{"d_model": 192, "d_expert": 544, "moe_layers": [1, 2, 3, 4, 5, 6, 7], "normalize_top_k": false, "balance_bias": true, "init_std_router": 0.0199, "lr_router": 0.0022, "vocab_size": 26579, "norm": "layernorm", "lr": 0.00299, "batch_tokens": 131072, "dataset": "wikipedia_en"}
Below are experts of layer 5 (counted from 0) of a mixture-of-experts language model. Rows are named router (the router's row for the expert), up (a neuron's input weights, with its number) and show model dimensions 0-191. Each number is 500 + 40 x the weight over its row's rms, rounded and kept within 0 to 999. Numbers have three digits each.
After each expert's rows: a language model's description of what the expert responds to. This comes from a sample of Wikipedia text that the model never trained on.

# expert 18
router:526501529468464577471492565494481544472546472509500491472505488428560419493478454460502482570499524518474457464467429520462532462471486544465467472487542443486451491455503487505462474541477488543477450489574494542513468471554489423512489551480529512435479578451518460567523519479511533464550442499536498534585543539478425513599505597458473475555506464546545478465428469505498519440448463504532541462505489476512484524566535472443545430461472503438525460579484552497484476420532562510488491555476519475467472553527470468514507464533560593543464546494545555473535537423478517458
up0:526476430585529534469531530416492480486565510449547498473454483421486450540520438520521523466508461597501509465481475599450468537506505492549579476538456521518399557461488521454481478548505537531441501524503461502525517504493529425454468455492459505451482423537533510527568478569525499589422538524525504470514483508430461493421518532478511497535506511469540542572563498520406627453500495450473454526480494456521466508507513446493509528497526484467458506515544576442500484527529498460510468479503467449507537521465479461505572501563506467487504536472528537513462431482434515505
Description: Country, state and city names closing a location phrase, often after a comma, such as Iran, France, Australia, California.

# expert 21
router:483552532522474473525480477430524521510552513546560542511507562493422468505497524499456424538498486521519512499492546569541518412472475505546475498531453526481449507397509535422488508537432535564425531532482521500498431487526512456462509472473492439555461458482413497483541615549488551504546525506559511436500502469431486534487489538483537447586489497489482471567566483537418544455532503483516494600527481402473484492475478444483532459464490570510486518475494527551463514501519520509555456499480502515464423493495476489555486500561461613495459488458515540500512501525495455423
up0:530550478496474582420483508496477488469514510525537527451503521573444493457510373530490457539529487584470498516527453536536543467393452493477532538473545450490582550509540485508486493547466467547442456541460427572517493461454557462568344443512467482514569490512505586558539505506460459506527476464495533522551463475529470478467557532515508494473525491505503479469504495490523478446501451503558475475502463494519543440517466490503526574492437553485464515554510484439438533513424578505518465480492546543441525492465523510502531528540490520445470486563517516491512508573453510511
Description: Capital letters and letter pairs inside acronyms and codes, such as CA, RA, EOS, FDI, CCHRA, plus digits in model codes.

# expert 40
router:532514512465500522505488498532513519546438421570523496514480513526509487514483504486444483568529535460460459493488431496569501537471517458541435448520448466490503481505498530455495434576449579506473498499467540549556423525481549458481522502470478424486452443488491534504525499524503410475476631491440505466509501488486489478487533516600404566471450444587485505556505470540463492511517558433598490478443492541430493564506466525479396546488533496500460537493525479583540531484534544450573460516525497536499433456492471474456496505472518506480497502547494526486527466559491528563
up1:520519565522517513524440487512491498524460445575566446445531483530482461467502533500552497520552479455489539435440447431563499512477500502501439483406469467430491445538479446538540498457551526508553480477491436465483485508515460501533505535515524432469500479521519485478500558529458463497502581518470509508584569555498500474494467466517490510503510489522512534584388528555406533523509440500511537525476581517521501530504467495449545558469614506514485468476446466581525477526598509543486512489556488533483535599589542548552561574489501516523486520526517459465486481521483502536
Description: Single capital-letter tokens starting a name, acronym or initial after a pipe, dash or colon, such as T in Togo, U in U.S., J. Dacre.

# expert 27
router:523527576443582529537390435459510524527546444514484492419550542461511524546478509477529462534509528510442474544528557412512532489500555456524530402573432523530535518467522521476492488508522482557500518490535468511482512470514405409530437496553484451487465538480521458451484506443435540533536505474485539465593513565481570553491516508486491434525518485452557540435501480451510486549485462528483533518540484458501509416458435526525517456540509484486533498454520507531499532565461495527500486528506473462503445458542425485513484474588544479542526502435546521563516513580475468478
up0:529536513571523517553504467464475506530490527479510500500577490470486498544557482545489528510526521457487522539529492539485514448539508506535521508441516406510500489459504474542466423540549450515497454527481492421497534488575502514491509521481494462448472438458522545526489516474436419503512546519480472460487498516439481452493501485522484448550489475494431500473491549463471510603522435477503361483447548467521514466444488494467524538465498522518278545486438499493459521413523544551453527539524450533488533490486515480504497489514536476472567523470535457492475456542453421488
Description: Digit pieces inside geographic coordinates and decimal numbers, such as minutes, seconds, ″N, ″W, plus some table scores.

# expert 0
router:517511496565442435479543574475501494543515478465472499470484492423513436514501582545505465464517524497547505500518497514499440436504488507552455474424442525544554548592482554407435519487477480514474500517536506501533411498479446485467549462499463489506521483479432485512488574476568581578527525501466469509433499477439467520556410504443551518521478508594453472516503485526423494440513495433573497511547474475547470544471524452529497493539418510546536470489485517510533482487504547452579406500504477530420459516500535516515504477518526534469466477529549553524530579527505546543
up1:528589423486451472533442483613529451518492520468457479501461520564481522504479452567482487447492495461429556520419521516487513446534534478457472508488427572529490529530542518492465503526498446394515485469500508453515541527474465419468543449518490518558530537590498529496422478440468534561493506586478438481533478519511469445525535496496495523535540543509536479506504507492502528498482460447469480511541575517576478482460466449531503465482497545573524539498570451517539517554495564567534475476510570487465529579552471545502460446514435474494562547465469549469528447548527539490
Description: Period-plus-letter pieces in abbreviations after a capital, like U.S., U.S.C., Jr, etc; also isolated rare letters z, j, k inside foreign names.

# expert 11
router:487471510564525516482449520485511545442469475467561510472477462527496547502448474531425510481542508523482479468489423540464473460543490522483520438472477520585418452515521529573498473463522440542511530490566499508496480514528506537528514471480489456508597491478572470529424492465422574528507524570503581564476474557519473506508543363558506483502499478515530465518435505472408516469425530557508508547501530628538439522511503524586527535503515523532501482508467531451540535498484478488541518477447479527500504502491505534462434404474458492477510560501487520443528432435516508552
up0:523478536523423467479498514517468445473473560487567583464558461507417487528534509547559536490445366494553509477457521517500481510517451543529559616417494481478548487589504517521510543488559470531482467453543517526527468511494444518528506532511520519482461525467502385523486534508452560443469478486429496494475500558577506565543541485487422520503530517501544451566568519445496601429488537426464516474512489528523485524495480490500525452553534589475429466526495511506492510502528543470439514546516524506444583478514509526496475475485493469514543535492505451521474486443511490533
Description: Ordinal words and suffixes and time units, such as second, third, 18th, 22nd, years, days, usually before century or round.

# expert 26
router:456428408351621498544481452525477545491561547446473533523546444529488509544469502492438523513463516478478518490506499478545557506491453528520508569519552499525475571471538522508456498452514597518449482510533478532499511463486505596503500534491448499485505518517448518519480473458575452522469429484546480508470517524535450500467551592495544507459523454485494476478555531461544476490541505565517529501502477523478522492513493423484485400471530512432543435517436536443498468444524496455520535526489544450513531524519480488428507563504477480546486476456472577447514485528488597539
up1:481476462508474468483497513535449500498489482547461431488496523536571479545512496451509475477456507549538438444487445496471579555519496510487485458508591499528480456393537465540512429481464525469558530455521552517502535517501495559511540536499491534524516505443531487499429613522507445526480451483466440552558545450494536450496472501529570469479519539559461496480506400604468525493457567464536528527478534566471444527504489516515532473530600413490516461517517476449470495523546456564518547530473501471449531510490482524511517441487593499531470533520496565611516472468559489521
Description: Pipes, numbers, dashes and spaces inside wiki tables and infobox lists, plus of in phrases like some of them, letters of Paul.

# expert 19
router:459414399337632477533485457535485543488557551458489541518538445537482497522473495492452529506470508472478519490513510485544553500488447521522497581522554493525474566469534524501457489450500581527457479499542468528495529471482495607501491527479458503482524527506464516531465468475583458516469437490552480513463515513547442499467555589490545512451532464488482496477556531477540477497527493565515523504491482533475516501516490433495503394472522510435539445531443530437492466439505486465512525523483539465521532526508478491434513555505485460541487473469455580435506489536497598503
up1:494515630461456546575532456502519536549494587465530478426478491528429570556465566476498500432465408482545508537576500494569528492492510578533511557483532473456526545483457510471447430596426471447508482479513533436500507483474481494454459512502505544484542466452501513596524463508560482485542469533483479538458497527582556465522502554535490517487473520494562495555477446463479514436517464545479437451524477459556518479494506512522540452463585500536498513620516547529464525547514525485462477509475465522473477459480552464455543506445490478526495497473481483481505471534498520437
Description: Final digits of years and entries in sports result or roster tables, such as 2014, TKO, DNF, Decision, Waived.

# expert 24
router:480542469570491441520511476520521492487468467511405514481556497469551455519488504525524500522437562587492420566517479486439480581461487419547454511529443529467518564542495505477478557549469489549510458491490536422554478470510494499533493501585527506460529465537545492526495454546407512499467497528516469517438524570458594463480488517520465537515453536517444538497516489456541485525457412531538536456517476468447487507547473506505566481518497579553564581541526524477483430513443518484482543510533478474516453494404413419519509502479514493498547557447554555560481498508465488513
up8:536490477550511511492499521533525500549454471460507499489501461490560434518495547548475506513543508467477495403470492518477552457565501471553476525509447369496453471494427455507525526481464505522499489459507552512507489562472498464486518544408510488538452520538558526472562484536487447466497501524529492506500507479554569515466503535507503503493514553559486559505457522433539428374553499519496504434430536459456541553540493555495506462563530469527583498430545470481550471526505529480497505537457534486449495518412478578523463481552522484527553492490504479496468345482516421444
Description: Short lowercase word-initial pieces in French, Italian or Latin text (d', de, et), species epithets, www in website fields, and stray lowercase letters.

# expert 14
router:454426409351619496539478453524477543484558545449471530523549443529484507544463502491438522512463516479479518489507497479545557504490451527521505569517550497522475570471538525509454496453513597516451483508533476530496509463485504597502494533488448495483507519516447517518476472457578454520469432481545480506469517521535449496467552593491542505459520455482490476479554532459540473488543503562516527501502477522478520494511492423483488393471528512431543435517435537440497465446524494455521534526489541449513533524516479488428505558502475477545486475457468576446510484528489597538
up1:485520452528473473455512501529529539536501441511459530409497511565462484458511469544456439457483427493488409457484506551483552470490450522544518512480528423533506432499537506517522480518462502545491567525549483555484570539456471571551590480513554492526489466476541482483464474560531535474524474455543541507461555509490505491522482467420587502533503461529408504457490534490505502529500444515433539463505491501491558512449552525550526567467517452488460552526575498436540514453496515490549478446405470442488500505460482515530574543486533544403459508461570588481484507538533547566
Description: Periods, spaces, brackets and word pieces in lists, tables and headings, such as Women before athlete tables, Usage, Film credits.

# expert 3
router:461430401357616506543476458524475538490570538448461538531557444533486513537470497500432535525464511479476521497500500490548559507500449531516510584520557490524484573467529520516453496455513597516445487503534482524504517460487500596494497524485435496478503516512459505522486466462579458518474433471545470508466507522546454514466555595492533512452521456488483481494549533467542479476524503559514525500500478521487517493508490444477477395459518505436539441521443545435502468451529493451513537518486543449524533521506482492431510555505473492548488479454463578455514479528487604538
up1:606497434504500510434504519468480431486498498581481498510594488526525524481415442489533542476486495505499532528441514480489443467550556515494608545565531404552501513482465544550492509483539436469500554488561553519501483416508494427506357527549456545494511460501504492546475490488493513515529546502490509474570521512515509523495535452487525514472501489503464483541508495470556481474457491500524505560486480481514481450530434552399483512547511454476496552533422452480536425574543441513485575493476511480482508558468568493474473540490465489492515510563408508455496438519443495482
Description: Numbers and name pieces inside pipe or semicolon tables of sports statistics, like goal counts, club names, event names.

# expert 7
router:454426408353620499548480450523479547493559548443471530525543445528490508544469503487437520514461515480475520490506498475542555508490455529518504563516547498525475569469537522508455499452515598518447481510530480533500511461485500595503499534492445497487500519518448517515482472456570452519464426485544478507470517524529446503468547590497541508460522450485497472476557530458544473491538504566517530504503475519474520489515490418486480404469531518430546433514434536444496473442527498456522535524487547446511527521519480486431504563504476480547485472455475575446517486524481595539
up0:445523420520479422538460457508503553411422567476540514468501465497555428488520509474566473446509444455551489553454523549534453489502519536518528556531590487437493445567430494481468507582461502484513554541475552518466529537515503496523495430470513476445422495432556438552484473463507571410552505470481512531465467570526521492523516468456518514484479489522561457496473484510570534502558524569496444558529465511509471572530537520471495489544517462516455509528505467457434546550374520492516503537455435468446499514481481464487510454493485528452460473486483506530551533482476507510
Description: Empty table cells, spaces before years or coordinates, and prepositions like of, in, by in biographies and election tables.

# expert 46
router:493473458491504527507560530434526500477468535511482482603492502529509517490531533477521459455502447521538500543516472420520486499581480560423510458553506450492493521549505524540474545478465478414548517479457509523535487483504452552509538525520483499560554470484474581508460493574443409515383492505528544592497583550401516524511493540517492537510474522516489465443524471470577503422437499556416420518492518477478451523527528512474452546442489540466505539473527485539472515500516493451533501478504442450479468458507496516399508544489504418473562463445561461462530485456475508549
up1:470463472488489410545435506534586519432469470493487506547457541477476495465548528488603471511512449467492539514530529534559492483473542553485467488541510530502533518507496469533518657506495493520569477498514541515544553519491563492470425444492470422551508507465535539491424499517497483566476506527459498477467493515505485489425473516489495518489450523500535602478455540534639507526461491511464495497484505502600500523528422532511557487467520466524492498414493517512530379519530475512548505517518487458503521560505492509454451459455484458535492450498500449532518515498598463432
Description: Capitalized or article words inside titles of works and awards in lists, such as All the Day Long, Best, Directed, plus list indents.

# expert 16
router:493445509585439497497466497478482482535502495545495509530464486502492519489501482498511507440422515530450491589495458536453487521466545539420524473487473537510495504533489486564566481450545497521509540496455583524450477476447506517527547496589558608484579421563453518425504472566509507445581471548457424459512496457534470490456530556515484475463435525451473465500514471490420544521549499467464477500503520509556526538491535536510479523531458465514457495452635418441511468499423482509493504544485430504542476467511549519540493469525467464515478495554498559580499544518498436464
up1:524478498601463518480550558509494467525568447590525482524459469510558474484508480598500570445486533485543485462439439523478453435534528557466548529513488510481515523473579533419503509396498488508528459497537444469474431573506499421477487487512570511467599515453473492468512523457547505518527532564511534535516496485527497540514500530458479455566478483526514536532565546492436494481536451466568441518573508446477508532546490466534544561513481463495555481542549499486472457483497497452539501494458559569543503499480484468487500464521511510609494392549534499435498491469486447500
Description: Word-internal fragments such as c, oc, ac, ic, anc, rel in the middle of long or foreign words like apocryphal, concern, Planck, Oligocene.

# expert 41
router:539555494435541539489517543478538485524493531440521465566472489542487533520493560446505454582494535463470530496558539487556506584471497481480566478436527492456422514457543520502502389473535436484475479567573552486594486468517507577469516516535482489497439512544482462450517510492538469502431414481450514464453506457505519483485488589479477506475547493435530541491505503508518488556489503565407504527454532473488528505558498540455507519513579478505491468521479498540497555481549555449533463507513490465611429549514459508491505547476451452438497482432495475479512404558505528448
up0:513467493501460593527561483411566474510540516459468488440469519440503528551524536506524463477521526567548482470464512534510435419453485527568491551497505525524488508476526511489465501536524527501589486497470497463564453590521531522491506516506557539513462534490492481586426444497544433546488468439488417539477480440495456499479561530475589502508562475544409511523491511485492583467483416499542508487487540541464499528587492508513487544497482481503439536547501502478442521526554519477470582474507499547587485488534544495489475461519459450483483516538565521451471460519597557429
Description: English and other first names and middle initials before surnames, such as William, David, Michael, James, Edward, George F.

# expert 22
router:466482475468474470515547556466477552519547499460442519545491489494555528493466519497483465538476506473469516495528556485472464497444497423468550522545476472497418518470556536523459451454551523467463526466503473523562520494488452451488593545495476479496554488518465444489534470495521425522425466493547477517452522534544534548478511443512502575518531472466503505529553524429502530535473569538452501514438463489444568451554458463513487526414536515427483483489469403533503539404534497480541460535447521469485506471568564411421490592531464421541502467500478539441565489547480502564
up1:493501511489566464500535581427510511484559568492442485501470570497520483511461569474498537416444525475540458544553501490460448510451483471506539422480513488501470503497431466540558527560476466472535464512494521534452548435486575518501571502522511471510601534450468509531534523483517510521413448474480582453460460539479508472507569445441359535503448502480466476483452493510473474410544507523503495458544465521544528558499566480488513456558522513573498492464490512526467451580411524503541491470475471526525510452453557524466469550568479488480513447527448476538509491525477506537
Description: Determiners the, a, The, an, their starting a noun phrase after prepositions, conjunctions or sentence starts, such as the book, a matter.